From a checkpoint of a small mixture-of-experts model trained on Wikipedia: a sigmoid router, 6772 steps.
Below are experts of layer 3 (counted from 0) of a mixture-of-experts language model. Rows are named down (a neuron's output weights, with its number) and show model dimensions 0-127. Each number is 128 + 24 x the weight over its row's rms, rounded and kept within 0 to 255.
Before each expert's rows: "comes before" lists some tokens at least twice as common just after its tokens as in all text. This comes from a sample of Wikipedia text that the model never trained on. Tokens count by the router's weight.

# expert 22
comes before: "\n", " •", " Green", "\n\n", " Q", " Suc"
down0 [137 159 118 132 159 107 133 135 108 113 176 146 170 173 120 115 125 130 177 125 115 141 180 142 101 176 162 134 118  94 152 116 124 142 122 153 124 139 125 129 125 103 159 120 135 128 141 143 181 134 118  98 114 109  87  83 117 120 149 179  81 131 109 126 112 110 151 151 153  86 132 141  82 120 122 166 106 116 134 153  86  80 179 156 116 160 128 112 126 118  96 161 104 139  91 134 102 164 133 138 128 163 102 121 118  86 117  96 104 134 106 121 121 125 109 141 120 133 102 141 134  89 137 123 159 125 128 132]
down1 [149 129 173 172 106 151 129 134 101 144 148 107 172 104  83 139 115 147 135 137 129 130 153 114 107 123 137 162 124 151 150 152 125 152 112 131 120 122 117 153 159 103 165 122 134 138 132 152 128 123 121 127 132 134 135 120 107 138 167 180 149 141  92  89 123 159  88 125  98 134 129 126 154 155  85 157 115 122  82 136 105 131 126 121  68 171 126 118 139 112 149  97 150 172 118 117 108 129 142 132 153 107 117 146 129 109 106  38 115 125 141 145 116  92 114 143 178 156 126  96 122  80 122 133 130  81 128 124]
down2 [107 122  98 133 161 119 136 113 140  99 135 103 159  94 192 129 144 135 128 113 142 148  96 150 155 100 123  92 130 117  94 138 148 161 115 184 124 103 137 161 116 139 133 156 139 130 109 135 128 117 103 123 139  70 129 128 184 117  93  67 134 129 187 149 155 111 165  74 120 165 131 126 136 123 119 107 101 130 171 129 108 123 136 139 149  94 110 168 116 138 144  89 120 108 138 125 148 116 180 153 162 139 103 127 114 124  94 143 133 124 127 108 132 142 164 112  95 137 116 113 104 180 140 119 124 129 136 145]
down3 [124 143 119 131 132 113 108 122 101 145 124 118 149 129 112 142 141 121 154 132 116 146 172 115 116 101 133 160 106  95  80 145 198 155 138 122 103 116 149 133 142 116 153 132 127 142 170 164 157 147  65 106 158 137 137 108 123 122 105 123 153 107 139 153 186 150  65  59 135 158  94 152 127 132 125 107 145 100 127 126  91 115  99 131  91 128 126 156 162 161 173 132 103 139 149 126 124 158 109 133 155 139 154  89 149 118 122  98 123 119 112  83 147 106 120 122 141 122 164 143 124 142 124 140 126 131  93  97]
down4 [127 106 100 134 128 119 124 138 113 140  90 112 138 146 136 130  83 123 132 140 132 123 131 139 156 180 113 115 166 101 150 119 121 125 123 112 143 174 111 114 147 124 164 109 124 101 145 144 140 123 115 151  94 125 135 130 117 113 185 191 133 121 145 155 119 140 120  94 125 122 127 118 109 187 122 127 190 156 142 119 164 181 129 103  96 153 120 132 100 126 154 125 171 107 116 134 119 115 135 158  91 181 115 148 113 171 120 135 140  90 101 119 108 102  89 109 124 146 138 157  92  61 122 111  95 120 131 105]
down5 [151 168 119 105 156 134 167 184 112 115 118 151  92 139 117 165 127  83 110  94 125 119 118 139 138 123  99  99 154 125 153 137  59 134 138  86 121 133 134 128  99 161 118 137 137 119  86 124  97 154 151 114 109 100 110 146 130 134 157 138 100 134 126 143 130 142 162 165 117  90 129  87  85 119 127 152 126 114 111  90 144 168 119 131 144 124 170 118 120 108 119 148 112 126 158 171 149 118 118 142 114 128 118 137 160 141 127 181 126 147 102 122 131 157 102 178 108 115 166 114 152 113 134 101 103 186 159 123]
down6 [117  89 142 176  94 104 118 109 159 194 110 104 125 100 163 115 122 151 150 150 126 136 154  96 117 156 125 177 103 138 110 162 142 129 150 137 115 118 105 151 107 100 103 134 153 146 144 117 180 126 143 113 165  99 119  80 116 107  95 139 133 126 147 116 141 122  95 104 142 128 119 118 142 171 119  90 116 101 110 183 153 144 137 131 113 108 152 124 111 124  94 122 124 106  96  99 150 146  83 155 128 136 149  91 101 126  93 116 129 123 118 158 166 156 174 104 159 134 131 148 122 152  91 126 164 123 114 109]
down7 [154 103 182 139 121 149 121 112 115 107 147  83 138 121 146 125 160 123 122 121 115 131 162 130  79 126 126 131 149 151 138 119 126 137 123 148 127 133 118 147 124 111 123 123 165 136 127  88 160 152 131 165 171 129 152 140 118 111 161 144 156 190 100 112 116 176 102 113 123 171 175 130 133 113  87 159 121  92 100 147  84 129  97  97 110 138  99  95  88 142 100  88 108 155  80 113 114 102 109 145 148 110 110 155 131 120 115  88 139 106 121 153 117 166 137 158 185 148 117 126 124 122 135 132 122  97 104 146]
down8 [109 158 129 139 149 121 160 102 173 168 174 117 157  66  94 100 127 154 114 125 127 139 165 127 150 137 104 134 120 152 128 158 113 158  90 164 131 133 145 135 116  96 145 140 128 132 138 131 111 169 135 121 155  94 158 139 100 121 153 140 142 118 111  89 145 144 136 119 148 156 155 160 154 130 133 122 117 144 134 185  97 129 130  99  87 138 103 130 124  73 100 135 128 143  88 139  96 117 164 106 123 118  90 117  85 137  90  72 156 127 158 149 142 136 113  77 155 131 127 105  94 107 119 137 133 108 140 137]
down9 [138 131  89 122  93 117 128 115 121 176 133 134 118 112 125  92 108 137 158 135 161 122 126 108 129 105 108 152 129 113  59 155 160 151 128  87 126 178 116 126  75 130  77 100 142 151 177 139 165 128  95 133 149 132 124  78 112 121 132 123 144 119 143 179 177 135 107 108 131 130  75 138 124 155 112  97 145 128 133 126 130 164 118 141 143 129 105 159 133 141 125 103 127 169 143 130 112 127 120 162 142 157 140 117 111 142 122 122 112 117  89  98 152 118 151 136 149 128 168 176 117 150  74 134 118 127  82 117]
down10 [127 142 106 137 101 105 106 140 134 153  92  88 178 133 136 120 143 148  89 138 108 165 107 168 121 154 136 148 122 133 121 124 104 114 116  79 147 126 128 136 129 165 149 111 155 126  98  73 142 153 137 159 144 189 135 127 116 125 111 111 149 128 106 107 125 148 116 160 118  82 148 134 100 156 130 170 124 144  77 151 123 146 120 135 152 115 159 106  80 146  99 130  83  89 151 122  93  77 102  94 147 130 147 132 147 124 153 151 113  95 124 121 133 136 126 170 129 107 130 138 167 157  95 154 133 168 112 122]
down11 [156 157 117 174 130 119 127 138 115 149 127 158 166 100 170 109 134 154 156 121 134 108 132 108 119 162 167 170 149 102 140  98 166  71 142 148 129 102 147 104 178 100 132 137 128 141 145 101 138 105 131 105  96 129  76 104 129 127 165 195 128 113 149 137 101 112  88 104  95  93 143 120 125 118  92 125 115 139 112 167  77 116 120 153 109 175  96 118 119 137 132 165 154 121 132 103 128 124 113 125 149 127 139 188 111  87 103 124 137 148 137 121 129 128 123 117 120 122  96 114  98 126 156 125 132 120 110 155]
down12 [138 102 117 129 112 160 121  98 148 104 184 129 163 114 101 101 190 159 112  87 137 127  78 126 108 139 110 111 109 104 113 116 178 151 143 122 153 137 144 123 110 167  85 115 127 133 173 137 141 148 100 124 144 120 139 119 150 136 101  88 118 117 137 176 149 140 175 124 172 133 138 125 113 127 143 135 129  91 166 131 119 120 168 147 140 123  67 148 108 131 140 116 120 165  95 106 161 119 128 145 103 156 119 128 101 120 124 139 131  97 118 102 108 149 170 128 112 133 150 137  73 163 150 118 111 143  92 121]
down13 [152 155 112 175 120 173 111  90 108  94 180 112 152 125 120 176 129 109 142 110 128  91 147 123 125 114  88 131 127 160 111 150 143 129 106 151 148  84 167 141 102 152 144 130 152 111 121 151 129 150 107 133 132 104 140 134 143 113 165 106  91 110 143 127 106 119 122 124 147 123 156 106 130 138 138 142 107 112 170  88  99 116 176 150 102 114 141 121 151 113 138  63 152 149 104 155 151 127 143 118 120 139  87 146  87 164 167  74 132 111 113 110 110 133 122 173 113 128 156  98 107 127 169 117 120 150 132 159]
down14 [126 113  92 107 151 129 127  82 132 135 150 140 161 111 102 142 172 168 150 134 105 120 153 130 147 110 132 146 101 117  96 124 173 155 128 106 135 113 131 130  89 147 137 108 132 140 168 140 158 152  89 123 173 136 151  93 130 133 111 103 154  90 150 161 170 134 137 108 118 140 130 142 118 143 140 125 146 119  96 128  93  80 133 149 115 127 116 165 133 155 154 107 151 185 109 120 127 135 128 121 133 123 120  92  84  90 159  90 146 100 117  95 156 104 142 106 178 118 131 165  69 128 109 108 129 139  87 100]
down15 [153 135 146 149 131 161 100  86 107  59 155  66 173 149 105 167 169 119 149 153 123 110 143 109 147 151  97 105 107 167 130  98 131 114 115 157 123 116 127 144 119 124 171 105 116 122 129 138 132 160 130 155 152 130 119  92 111 130 162 121  87 144 126 149 133 127 152  94 155 116 144 141  80 134 145 151  79 125 162 139 113 127 144 144 110 143 110 158  98 118 127 102 149 169  99 156 159 116 128  99 162 138 108 103  92 105 141  99 114  81 122 127 130 134 156 120 125 119 122 139  94 120 167 132 144  96 148 152]
down16 [173 134 136 105 138 127 102 164 163 129 149 154 158  95  93 107 171 165 154 113 105 119 142 116 121 151 115 151 113 106 112  72 132 130 163 119 123 136 116 142 123 130  52 115 132 144 147 114 183 125 115  97 166 127 155 111 163 171 104 112 127 114 127 155 140  82 158 166 121 107 160 132  98  94 164 131  96  85 123 148 120 134 166 112 130 119 127 137 120 164 134 129  98 142  86  88 145 160 137 151 116 139 119 131 115  99 168 129 143 130  98 107 116 155 144 139 155 135 138 149 110 101 117  96 123 125 129 105]
down17 [ 89 138 104 166 136 116 101 110 131  60 113 148  83 144  97 146 112 108 139 107 134  94 112 135 144 102 112 132 171 106 127 138 146 139 144 127 152 119 136 117 121 122 141 141 109 158 129 147 127 149 129 122 129 101 155 122 159 113 162  70 130 145 158 120  87 110 117 155 130 135 112  80 102 160 131 140 141 162 178  73 103 126 155 128 135 107 100  97 143 125 139 116 155 154 149 127 167 101 109 170 118 121 122 104 129 140 181 172 117  70 138 161 129 128  79 157 127 111 128 152 114 136 131 135 114 164 130 110]
down18 [142 128 118 118 105 118 100  98  89 121 135 110 130 108 146  95 142 139 165 139 146 138 155  83  90 100 140 137 150 163 138 143 177 123 117 105 109 141 136 155 116 144 107 130 188 154 168 108 146 116 113 144 154 150 137 105 108 120 120 119 136 128 139 114 148 117  80  89 125 164  97 151 187 150 124 105  86 107  93 132 109 142  98 132 135 148 116 117  93 119 129 120 110 156 107 105 115 118 112 127 182  98 163  89 107 112 134 107 136 137 139 140 129 170 194 116 125 162 121 167 110 163  99 149 159 111 120 138]
down19 [ 84 147 124 162 162 166 105 140 140  97 164 104 134 133 117 108 115 117 169 143  88 129 183 119 135 143 117 115 170 128  95 163 134 172 105 133 129 133 143 140 147 167 165 182 122 121 122 130 115 116 109 124 103 114 127  92 106 101 113 142 160 110 108 128 133 128  99  89 129 124 119 106  95 164 124  89 118 123 149  94 157  96 153 136  82 116 161 102 144 114 122 129 130 173 124  94 122 142 135 155 138 163 112 163 154 161 130  87  98 127 112 103  97 123 127 105  89 107 140 137 140 106 173 159 146 130 151 118]
down20 [142 137 135 139 116 163 135  68 171 167 127  87 154  67 160  96 145 127 128 126 148 137 127  91 183 127  71 124 149 155 115 123  97 119 122 152 130 111 163 136 145 142 109 126 147 156 151 108 114  97 124 114 142 105 144 124 157 122 150  90 127 126 153 115 106 157 151  94 142 104 134 136 166 139 176 102 100 152 152 140 140 160 166 137 114 105 103 113 136 100  96 119 148 119  84 129 122 120 150 102 111 143  86 120  77 143 147 125 157 129 120 111  95 121 148  88 114 147 132 116  75 139 134 111 143 111 132 145]
down21 [182 125 131 125 123 108  95 140 122 133 118 104 157  89 115 133 131 133  93 131 122 121 107 111  62 135 111 163  95 113 115 100 126 131 151 147 150 109 124 162 119 101 124 124 134 141  96 115 146 131 106 133 150  81 145 129 163 132 200  89 155 146 150 122  93 137 133 129 158 136 163 101 112 153 164 171 149 105  66 127 111 202 110 121 126  91 122 131 107 114 132 108 154 113 154  91  94 111 123 189 153 129 146 132 114 136 137 102 120 118 144 134 151 136 136 146 134 157 112 117 116 121 119 145 103 149 145 102]
down22 [122 145 124 115 133 119  99 126  94 128 137  82 163 120 123 156 137  98 116 154 116 146 158 125 108 123 126 129 128 139 100 118 193 159 128 118 106 118 149 153 127 123 180 118 115 136 174 160 153 165  66 120 144 135 137 116 106 141 140 128 142 130 126 136 157 143  85  51 130 175 119 146 123 104 121 142 119  83 136 141  81  86 102 166  96 145 120 163 164 132 168 102 108 153  99 110 155 150 123 112 151 126 140  83 140 136 157 105 125 136 145 114 146 108 149 112 111 161 153 133 119 130 124 115 134 143  95  99]
down23 [140 112 137 121 133 113 121 179 110 107 100  94 127 169 116 135  92 120 104 115 120 146 149 110 108 149 149 117 139 133 153 115 111 109 135 131 140 125 133 131 135 112 120 103  81 137 103 115  93 126 165 130  98 118 136 147  96 140 196 184 123 122 101 120  59 156 108 136 160 133 141 126 120 159 161 149 160 127 112 112 144 178  85  92 105 101 156 121 110  69 141 152 147 105 158 154 121 109  80 144  92 159 151 162 153 124 142 138 111 138 121 132 108 128 105 144 105 104 132 120 139  88 147 149 117 146 165 115]
down24 [114 125 130 121 118 155  64 121  93  88 160 139 139 114 117 161 185 141 164 145 145 101 126 103 117  87 130 129  96 153 123 110 139 126 144 109 128  95 103 168 134 159 164 101 152 133 158 163 147 130 112 154 187 156 103  86 127 137 109 103 126 101 133 124 130 118 132  91 127 140 129 146 172 115 141 108 103  95 104 147 118 101 121 152 120 147 143 154 138 151 123  89 111 121 116 138 145 147 149 123 170 110 155  95 125 107 158  79 135 141 125  96 119 125 179 119 128 148 107 153  94 161 120 159 172 108 137 133]
down25 [112 152 109 128 137 156 125 106 125 114 146 109 168 117 132 122 176 148 163 137 108 128 155 119 151 189 153 112 103 156 130 117 173 127 125 114 164  94 150 137 135 116 133 131 118 109 150 151 167 138 107 113 138 109 135  86  92 119 143  99 132 107 112 118 137 143 118  96 147 128 149 172 109 151 135 170 117 104 132 176  70  87 172 128  84 141 113 170 150 117 150 129 111 166 108  82 160 144 154  99 130 131 130  94  96  94 127 101 124 142 133 128 142 137 134  90 154  94 143 141  89 120 130  87 132 119  98 137]
down26 [111 114 111  98 159 150 125 109 174 125 120 126 115 110 103 138 191 181 166 138  87 127 132 132 133 122 125 118  93 160 112 130 148 156 132 131 143 123 126 111 161 151 149 121 117 128 141 138 116 153  97 119 179 159 170 147 129 132  90  81 113 113 110 128 122 126 138 128 135 161 143  98 134 126 117 114 162  99 177 128  91  58 181 121 100 112 107 152 145 139 193 107 124 146 107 103 175 157 153 126 144 131 100 107 101 131 148 109 145  84 139 120 136 102 118 106 144 113 129 119 141 135 103 132 146 136  99 129]
down27 [101 146 126 137 134 131  95 100 131 131 130 118 180 155 111 151 128 126 151 106 118 146 161 114 103 127 149 144  91  99 103 144 214 123 114 143 123  91 172 124 174 100 152 140 135 138 149 178 166 141  84 134 129 140 112 118 121 115  82 112 132 114 132  90 162 119  89  93 138 183  90 164 154 132 132 131 139 113 154 142 103 115 150 166 149 151 138 138 142 127 107 124 115 104 130 116 119 162 130 118 157 135 145 103 126  84 102 131  89 150 128  82 124 111 131  98 110 135 125 122  87 160 120 146 142 104 110 124]
down28 [159 128 171 133 140 140  94 150 110 109 196 160 151 142 118 146 193 141 114 129 109  90 124 129 101 139 134 146  66 116 115 107 145 127 136 112  79 130  86 156 121 136 105 104 128 121 138 160 167 160  85 118 171 156 109  97 132 164  94  99 112 122 112 138 173 117 142 128 109 134 155 128 100 136 158 136 104  96 138 116 118  96 130 116 117 119 120 144 107 169 118  84 113 125  80 113 159 155 174 153 166 107 111 125 118 121 153 102 134 122 115 101 134 146 169 133 144 153 147 136 122 127 125 120 126 125 121 141]
down29 [117 136 147 163 116 157  92  86 132 119 120 104 149 152 138 180 145 126 158 118 104 100 147  95 137 123 139 170 100 148 117 130 110 132 173 171 150  95 103 171 144 126 113 168 162 172 137 128 167 120 144 139 146 137 111  91 141 128  97 157 110 122 107 102  91 122 132 130 115 136 111 165 124 115 130  83 111 108  99 155 111  78 163 113 111 170 143 115 155 122  77 109 112 142 105 127 160 144 117  84 153 123 152 129 117  99 138  92 131 139 120 135 144 139 151 124 154 155 115 133 105 132 126 136 166  77  94 140]
down30 [124  97 144 112 147 125 166 156 114  86  94  92 107 160 132 164  80  79 142 138 149 111 142 123 138 156 132  87 146 137 154 127  88 165 135 138 129 175 125 125 175  95 168 117  91  93 143 128 143  88 121 127 119 116 113 133 128 118 157 193 135 148 116 166 121 127 109 113 114 145 102 134 127 150 131 152 163 123 139 160 159 134 108  96  99 175 138 127 138 106 131 143 158 130 123 160 115 139 143 127 100 145 135 143 123 160  85 135 142 142 115 136 115  97  83 114 124 110 126 115  99  82 124 124  71 101 132 122]
down31 [138 141 101 114 154  82 142 132  98 118 130 172 169 156 128 115  91 124 118  88 136 116 132 107 102 155 123 115 125 127 163 112 102 117 149 149 143  97 143 144 107 142 135 119 118 127 122 118 142 151 172 110  98  96 115 119 146 147 190 122  82 103 149 124 105  90 147 146 156 104 150 130  59 121 154 173 113 134 120  97 113 169 123 167 110 119 171 116 124 113 127 138 150 135 113 131 128  97 115 208 148 175  95 150 114 129 152 131 125 107 122 134 132 102 109 144  94 107 131 131 140  90 146 146 109 149 138 105]
down32 [151 120  74 120 126 135 128  88 160 164 152 124 150 125 123  78 104 160  88  95 122 158 135 135 144 104 158 151 140 109 112 133 116 120  75 146 166 172 129 103 109  87 113 128  86 128 156 100  94 101 122 161 136 117 145 145  87 134 157 140 155 149 168 117 120 148 109  96 131 155 148 141 129 138 133 106 148 158 128 127  82 150 101  92 124 127  85 139 140  89 106 166 140  97 144 113  92 110 117 155 115 142 114 147  98 118 123 161 165  92 146 145 148 131 127 112 137 111  91 153 133 137 123 158 144 141 158 101]
down33 [122  93 137 149 100 103 125 160 113 136 130 142 145 128 119 147 137 145 135 139 116 103 112 148  72 187 124 148  65 149 131 149 168 144 125 105 143 112 125 123 123 125 130 107 149  87 181 148 181 168 107 141 119 164 125  96 146 138  95 113 140 111 141 117 175  85 119 121  70 148 150 114 105 129 142 137 136 172 132  90 135 126 159 117 111  96 117 145 110 126 125 117 111  91 144  83 122 120 139 134 133  99 114 102  78 160 142 122 112 147 134 122 181  90 126 113 124 128 139 154 162 141 102 156 115 129 120 102]
down34 [131 124 146 148  95 124 141 139 130 130  95  93 115 127 150  98  90 118  97 140 137 162 151 117 152 131 132 105 146 142 153 125  85  91 118 157 115  88 125  90 152 132 132 163 105 115 114 107  98  71 148 168  75 151 142 159 141  99 134 157 183  98 124 100  93 138  99  98 138 121 117 146 145 171 123 131  91  99  90 171 122 107 101 157 148 136 139  94 134 158 120 131 128 101 191 135  82 116 117 120 152 130 126 160 151 134 141 132 102 151 115 138 141 148 154 152 128 135 138  88 148 151 151 141 115 107 126 147]
down35 [124 101 136  90 133 176  84 121 138 102 152 133 174 128  91 131 176 116 114 132 154  84 101  90 139 104 130 113 108 153 150 111 156 107 102 109 115  98 129 157  98 165 128  66 136 153 122 168 133 140  78 123 171 140 120 140 130 142  98  76 136  81 118 127 137 108 161 111 159 168 126 122 173 128 140 100 140 136 141 130 126  97 145 166 142 143 145 134 141 105 138 115  99 137  86 125 153 122 166 131 172 133 121  94 114 113 147 126 110 157 154 126 138 140 174 132 125 135 109 148 114 146 100 125 143 100 131 138]
down36 [102  93 118 150  99 129 123 112 126 176 111 122 158 142 178 121 105 124 135 130 102 132 142 117 107 120 115 169 107 112  95 133 145 119 117 123 113 117 128 142 143 127 113 132 167 154 170 102 193 124  68 129 154 190 150 105 142 137  94 109 157  70 115 102 146 145  56 119  90 151 121 134 129 127 146 119 133 135  83 135 126 110 134 139 119 119 173 133 146 134 120 127 112 103 151 101 111 136 130 113 143 148 155 122 138 129 123  83 133 109 108 133 183 106 161 143 121 154 130 152 136 129 102 178 138 111 111  98]
down37 [121 132 117 127 131  94 127 135 134 179 146 163 135  91 103 108 159 189 124 126 120 135 130 108 135 143 126 117 108 124 132 160 178 154 131 113 143 126 145 133 129 139  87 113 119 121 155 123 144 124  70 117 148 143 131 136 148 135  85 103 124 102 165 151 182 129 122  93 106 166 121 113 127 123 146 116 167  84 155 135 102 120 160 123 130 107 119 159 129 134 133 133 125  99  94  96 148 145 147 159 114 130 140  65 107 136 132 145 140 152 118 103 146 112 177  81 108  96 151 166 126 147  76 121 115 165 116  80]
down38 [125 135 140 147  92 100 166 143 120 117 150 117  94 103 126 156 141  98 137 122 163 164 148 123 111 150 125 164 114 163  94 155 141 143 119 167 103 126 123 133 165 120 140 160 178 151 160 123 134 165 147 123 116 100 115 149 109  98  93 118 131 138 151 117 146 112  84 147 160 112 105 160 134 141  88  87 134 105 159 103  88 144 173 116  85 177 126 107 116 110 129 107 146 110 114 110 116 156 131  78 166 103 145 101 140 128 124 111  91 126 143 153 113 151 103  68 110 152 146 108 144 117 132 127 127 113 105 163]
down39 [127 131 128 140 134 147 164  92 143 148 106 115 151 103 154 115 110 126 128 130 150 100 125 127 116 154 129 164  97 163 101 127 147 166 117 114 154  86 139  88 131 110 149 122 120 101 150 156 112 138 139 127 178 103 108 156 153  96 115 155 134 144 126 123 125 109 139 106  97 143 122 150 100 127  95 114 137 119 146 173 124 103 163 136 102 124 116 116 123 179 125 124 130 147 181 158  81 147 119 151 134 147  81 179  93 146  98 145 133  95 128  93 171 135 138 154  64 105 126 100 183 129 136 161 107 130 113 109]
down40 [ 80 130 164 157 132 146 118  94 131 148  86  76 154 128 158 155 141 107 120 155 126 140 127 139 183 143 116 124 116 133  80  97 133 133 136 164 121  76 140 143 190 106 139 153 159 171 166 112 130 125 117 127 134 155 114 105 108 117  92 142 128 130 134  84  71 132  95 133 105 139 106 144 156 107 122  81 105 155 167 146 127 116 174 133 110 165 125 142 155 126  87 107  98 130 139 126 156 152 113  87 148 113 137 116 125 176 125 132 139 117 120 128 136 129 103 124 155 119 137 123 100 159 138 129 146  91 128 133]
down41 [111 124 129 104 119 126 138 129 155 128 116 123  95 140 109 128  98  91  97 115 103 141 165 104  96 144 151 132  86 151 107 157  87 123 139 116 165 156 148 122 147 110 126 132 134 110 144 110 135 141 135 115 121 146 114 159 131 145 132 140 139 125 106  90 131  84  90 170 112  91 113 136  98 156 145 111 129 127  95 134 128 133 150 106 111 150 166  80 112 189 135 125 124 130 148 162  97 116 122  94 149 114 108 144 139 106 165 205 126 131 121 158 142 110 115 163  78  91 145 126 192 122 142 160 117 174 119 132]
down42 [128 112 169 142 145 149 108  95 120 130 138  71 167 164 128 174 150  98 126 131  96 174 150 148 104 156 128 116 109 138 119 131 178 134 149 146 136  97 150 134 190  85 163 125 165 133 128 119 146 173  89 140 143 135 132 134 128 136 112 145 144 152  85  88 120 139  84 121 133 187 126 146 114 105 122 135 122  99 171 156  92  98 142 145 117 156  93 120 148 144 115  88 109 159 125 112 152 135 125 106 134 104 109 133 105 102 108 100  95 116 129 131 113 145  98 106 141 131 138  98 135 105 121 126 131  89 102 144]
down43 [101  59 131 120 159 150 109  70 147 161 124 143 174 121 158 104 142 181 148 110 131 125 134 104 137 139 144 126 105 142 139 136 173 135 138 128 166 103 155 141 112 125  85 130 156 119 145 100 146 121  80 130 167 148 162 112 146 127 107  90 132  82 113  99 160 116 128  93 105 154 115 118 144 132 121  99 133 118 117 144 120  87 162 120 156 119 120 131 141 129 116 113 144 135 103 105 130 129 146 141 120 117 154  95 114 121 136 122 163 137 152  98 155 134 184  87 146  91 112 166 106 167 104 104 136 155 128  91]
down44 [132 144 151 160 113 156 128 120 111  96 166 170  94 132 118 150 129 119 156 117 135  87 138  86 118 146 119 127 103 137 150 135  99 118 160 125 131 120 131 136 144 137 118 146 116 102 124 141 109 156 130 113 115 128 138 122 160 115 137 114  79  97 136 136 100 100 158 175 117 107 133  86 113 109 163 156 124 132 172  97 168 124 148 113 136 101 150 103 152  87 105  85 150 161 140 166 164 112 153 134  93 113 126 117 116 171 191  89 139 125 145 151  92 105 105 143 130  84 172 113 152 105 140 128  82 159 119 124]
down45 [154 137 146 112 147 162 130 120 126 117 137 105 110 109 134  94 132  98  99 128 140 119 118 109 145 121 133  60 119 150 122 108  69 137 130 155 115 128 131 121 119 167 122 158  85 101 139 118  83 140 166 148  84 121 124 148 117 114 121 117 111 110 144 151  94 125 178 120 138 109 124 110 140 130 167 131  88 128 102 147 179 135 102 139 158 138 119 134 113 106 116  99 103 156 146 185 113 104 139 110 110 149  79 165 141 156 186 147 109 148 138 156 115 156 125 155 127  79 166 120 156 141 151 109 118 138 158 155]
down46 [142 129 109 124 143 175 129  98 145  98 140  89 143 130 128 168 174 120 114  74 151 115 125 138 137 134 126  86 149 141 150 140 119 130 124 140 148 108 165 150  91 146 143 150 151 145 117 131 122 144 150 137  79  88 143 135 137 123 141 111 103 131 112 143 123 166 142 132 110 146 105 118 148  99 117 146 137 122 164 121  91 136 183 130 133  84 117 138 115 112 119  99 125 176  97 150 160 103  94 141  95 161 108 159 123 130 102 204 106 105  96 133 126 164 116 171 107  95 137  96 106 136 138 108 107 159 157 147]
down47 [152 106 168 119 130 168  97  90 137 139 156 104 188 122 124 126 168 138  85 139 131  94  92 136 122 140 124 134 136 150 161  99 147 129 116 111 123 115 160 142 124 122  82  90 143 115 127 130 144 137 105 156 151 150 148 129  98 123 179  94 131 145 117  90 132 136 149 136 110 162 186 142 145 105 115 157 105 118 109 152  98 110  92 147 134 148  85 114  99 149 133  77 103 165  50 112 118 129 129 128 110 108 118 139  83 124 140 138 137 126 165 141 115 165 148 140 163 130 126 119 145 142 115 101 134 113 146 146]
down48 [111 122 146 163 129 179 133  76 146 173  78 137 175 109 153 119 148 168 147 133 129 103 127 109 201 150 154 124 114 155 120  94 124 116 118 149 157  95 138 133 147 118 107 136 123 129 136 101 132 101 124 117 126 138 145  77 121 142 136 101 117  97 139 104  85 122 129 143 110 128 135 119 142  99 152  97  96 161 132 160 139  98 183 114 147 133  97 154 142 142 100 117 145 120 126 121 154 128 125  78 117 108 133 145  85 118 131 139 167 131 131 111 149 126 116 102 158  73 108 152 101 151 111 123 166 110 158 149]
down49 [141 148 146 129 144 153  95 120 107  77 126  76 151 132  97 161 141 133 136 155 100 123 171 113 119  97 118 135 124 160 104 105 140 160 116 144 129 129 135 162 134 117 162 124 121 161 156 127 119 159 125 138 163 157 152 117  97 130 158 152 121 141 117 145 154 157 117  88 104 144 154 140  78  94 114 137  88  84 120 133  77  78  99 104  99 135  96 162 107 138 144  82 125 200 112 133 149 120 123 101 136 136 138 130 114 125 159  69 162  93 127 123 152 139 157 124 145 138 120 115 116 129 152 145 139 133 140 117]
down50 [145 131 132 109  77 123 149 147 107 119 128 135 157 116 129  89 144 141 134 153 154 129  88 141 138 143 150 104 149 164  58 112 130 129 137  62  90 149 136 136 117 191  95 116  99 157 139  98 153 119 137 164 134 126 125 121 127 108  97 147 158 114 157 178  85 150 148 112 117 170 121 145 152  86 122 122  97 114 135 156 146 126 147 148 124 140 148 143  98 123  81 104 140 147 178 134 121  92 101 118 101 109 139 140 135 160 135 100 100 128 157 131 141 122 172 122 129 112 123 130 130 115  92 119 114 107 103  90]
down51 [143 126  95 106 148 139 143 127 129 124 150 139 134 116 122 131 128 112 111  99 178 132 103 128 119 100 118 163 132  93 130 149 135 102 100 124 130 127 119  89 106 158  90 138  99 129 136 125 114 114 120 157 132 161 113 170 109  93  79 138 145 136 133 165 167 143 150 125  86 156 155 139 102  79 136  95 132  83 155 140 107 158 135 133 148 153 115 132 106 140 130 114 131 143 131 109 173  91  98 176 127 137 125 154 128 139 127 228 151 101 104 113 124 136 177 110 156  97  94 125 117 159 139 131 104 146 143 119]
down52 [156 135 143  95 117 101 125 121 141 108 125 117 133 135 123 154 171 106 124 108 154 142 102 122 114 122 134 130 151 122 108  95 135 133 172 117  97 132 132 114 127 146 129 159 117 153  93 104 163 168 103 122 115  77 119 111 134 118 111 129 112 166 173 159 103  92 197 138 116 111 113 163  82 100 110 147 100 133 150 122 185 149 113 165 161 120 125 143  82 137  95 108 121 120 130 149 116 125 124 159 145 123 128 144 123 135 182 127  90  94 148 145 101 135 141 122 113 138 115 161 122 108 103  95  97 180 176 109]
down53 [ 86  94 125 128 130  98 106 106 140 166 128 143 121 118 112 113 121 161 131 139 146 125 145 104 122 128 170 135  97 134 108 166 202 151 121 130 152 107 131 133 118 127 125 114 129 157 173 139 154 115  92 127 137 157 119 133 121 129  70 125 154  86 134 134 168 119 120  88 103 183  88 141 167 149 133  72 150 118 139 129 124 101 150 128 134 129 125 138 163 123 122 140 121 122 130 106 150 130 155 138 146 110 137  75 107 136 117 138 131 156 139 121 145 107 177  79 114 125 142 147 104 162  86 130 128 134 102  60]
down54 [172 133 107 159  95 149  80 118  88 150 178 142 180 154 102 134 143 121 154 169 144 132 149 101 131 133  94 140 113 122 136 116 158  72 140 132  72 128 141 125 104 134 136 114 145 114 166 149 127 107 128 107 158 131  88 118  94 120 134 135 133 120 142 141 149 118 124  88 133  93 116 114 124 139 105 123  99 132 161 155 130 114 110 134 137 168 107 156 114 124 122 134 164 147  98 114 186 114 142 170 158 143 106 129 128 132  85  85 132  83 131 119 128 123 167 127 136 178 131  98  89 107 123 139 153 133 135 164]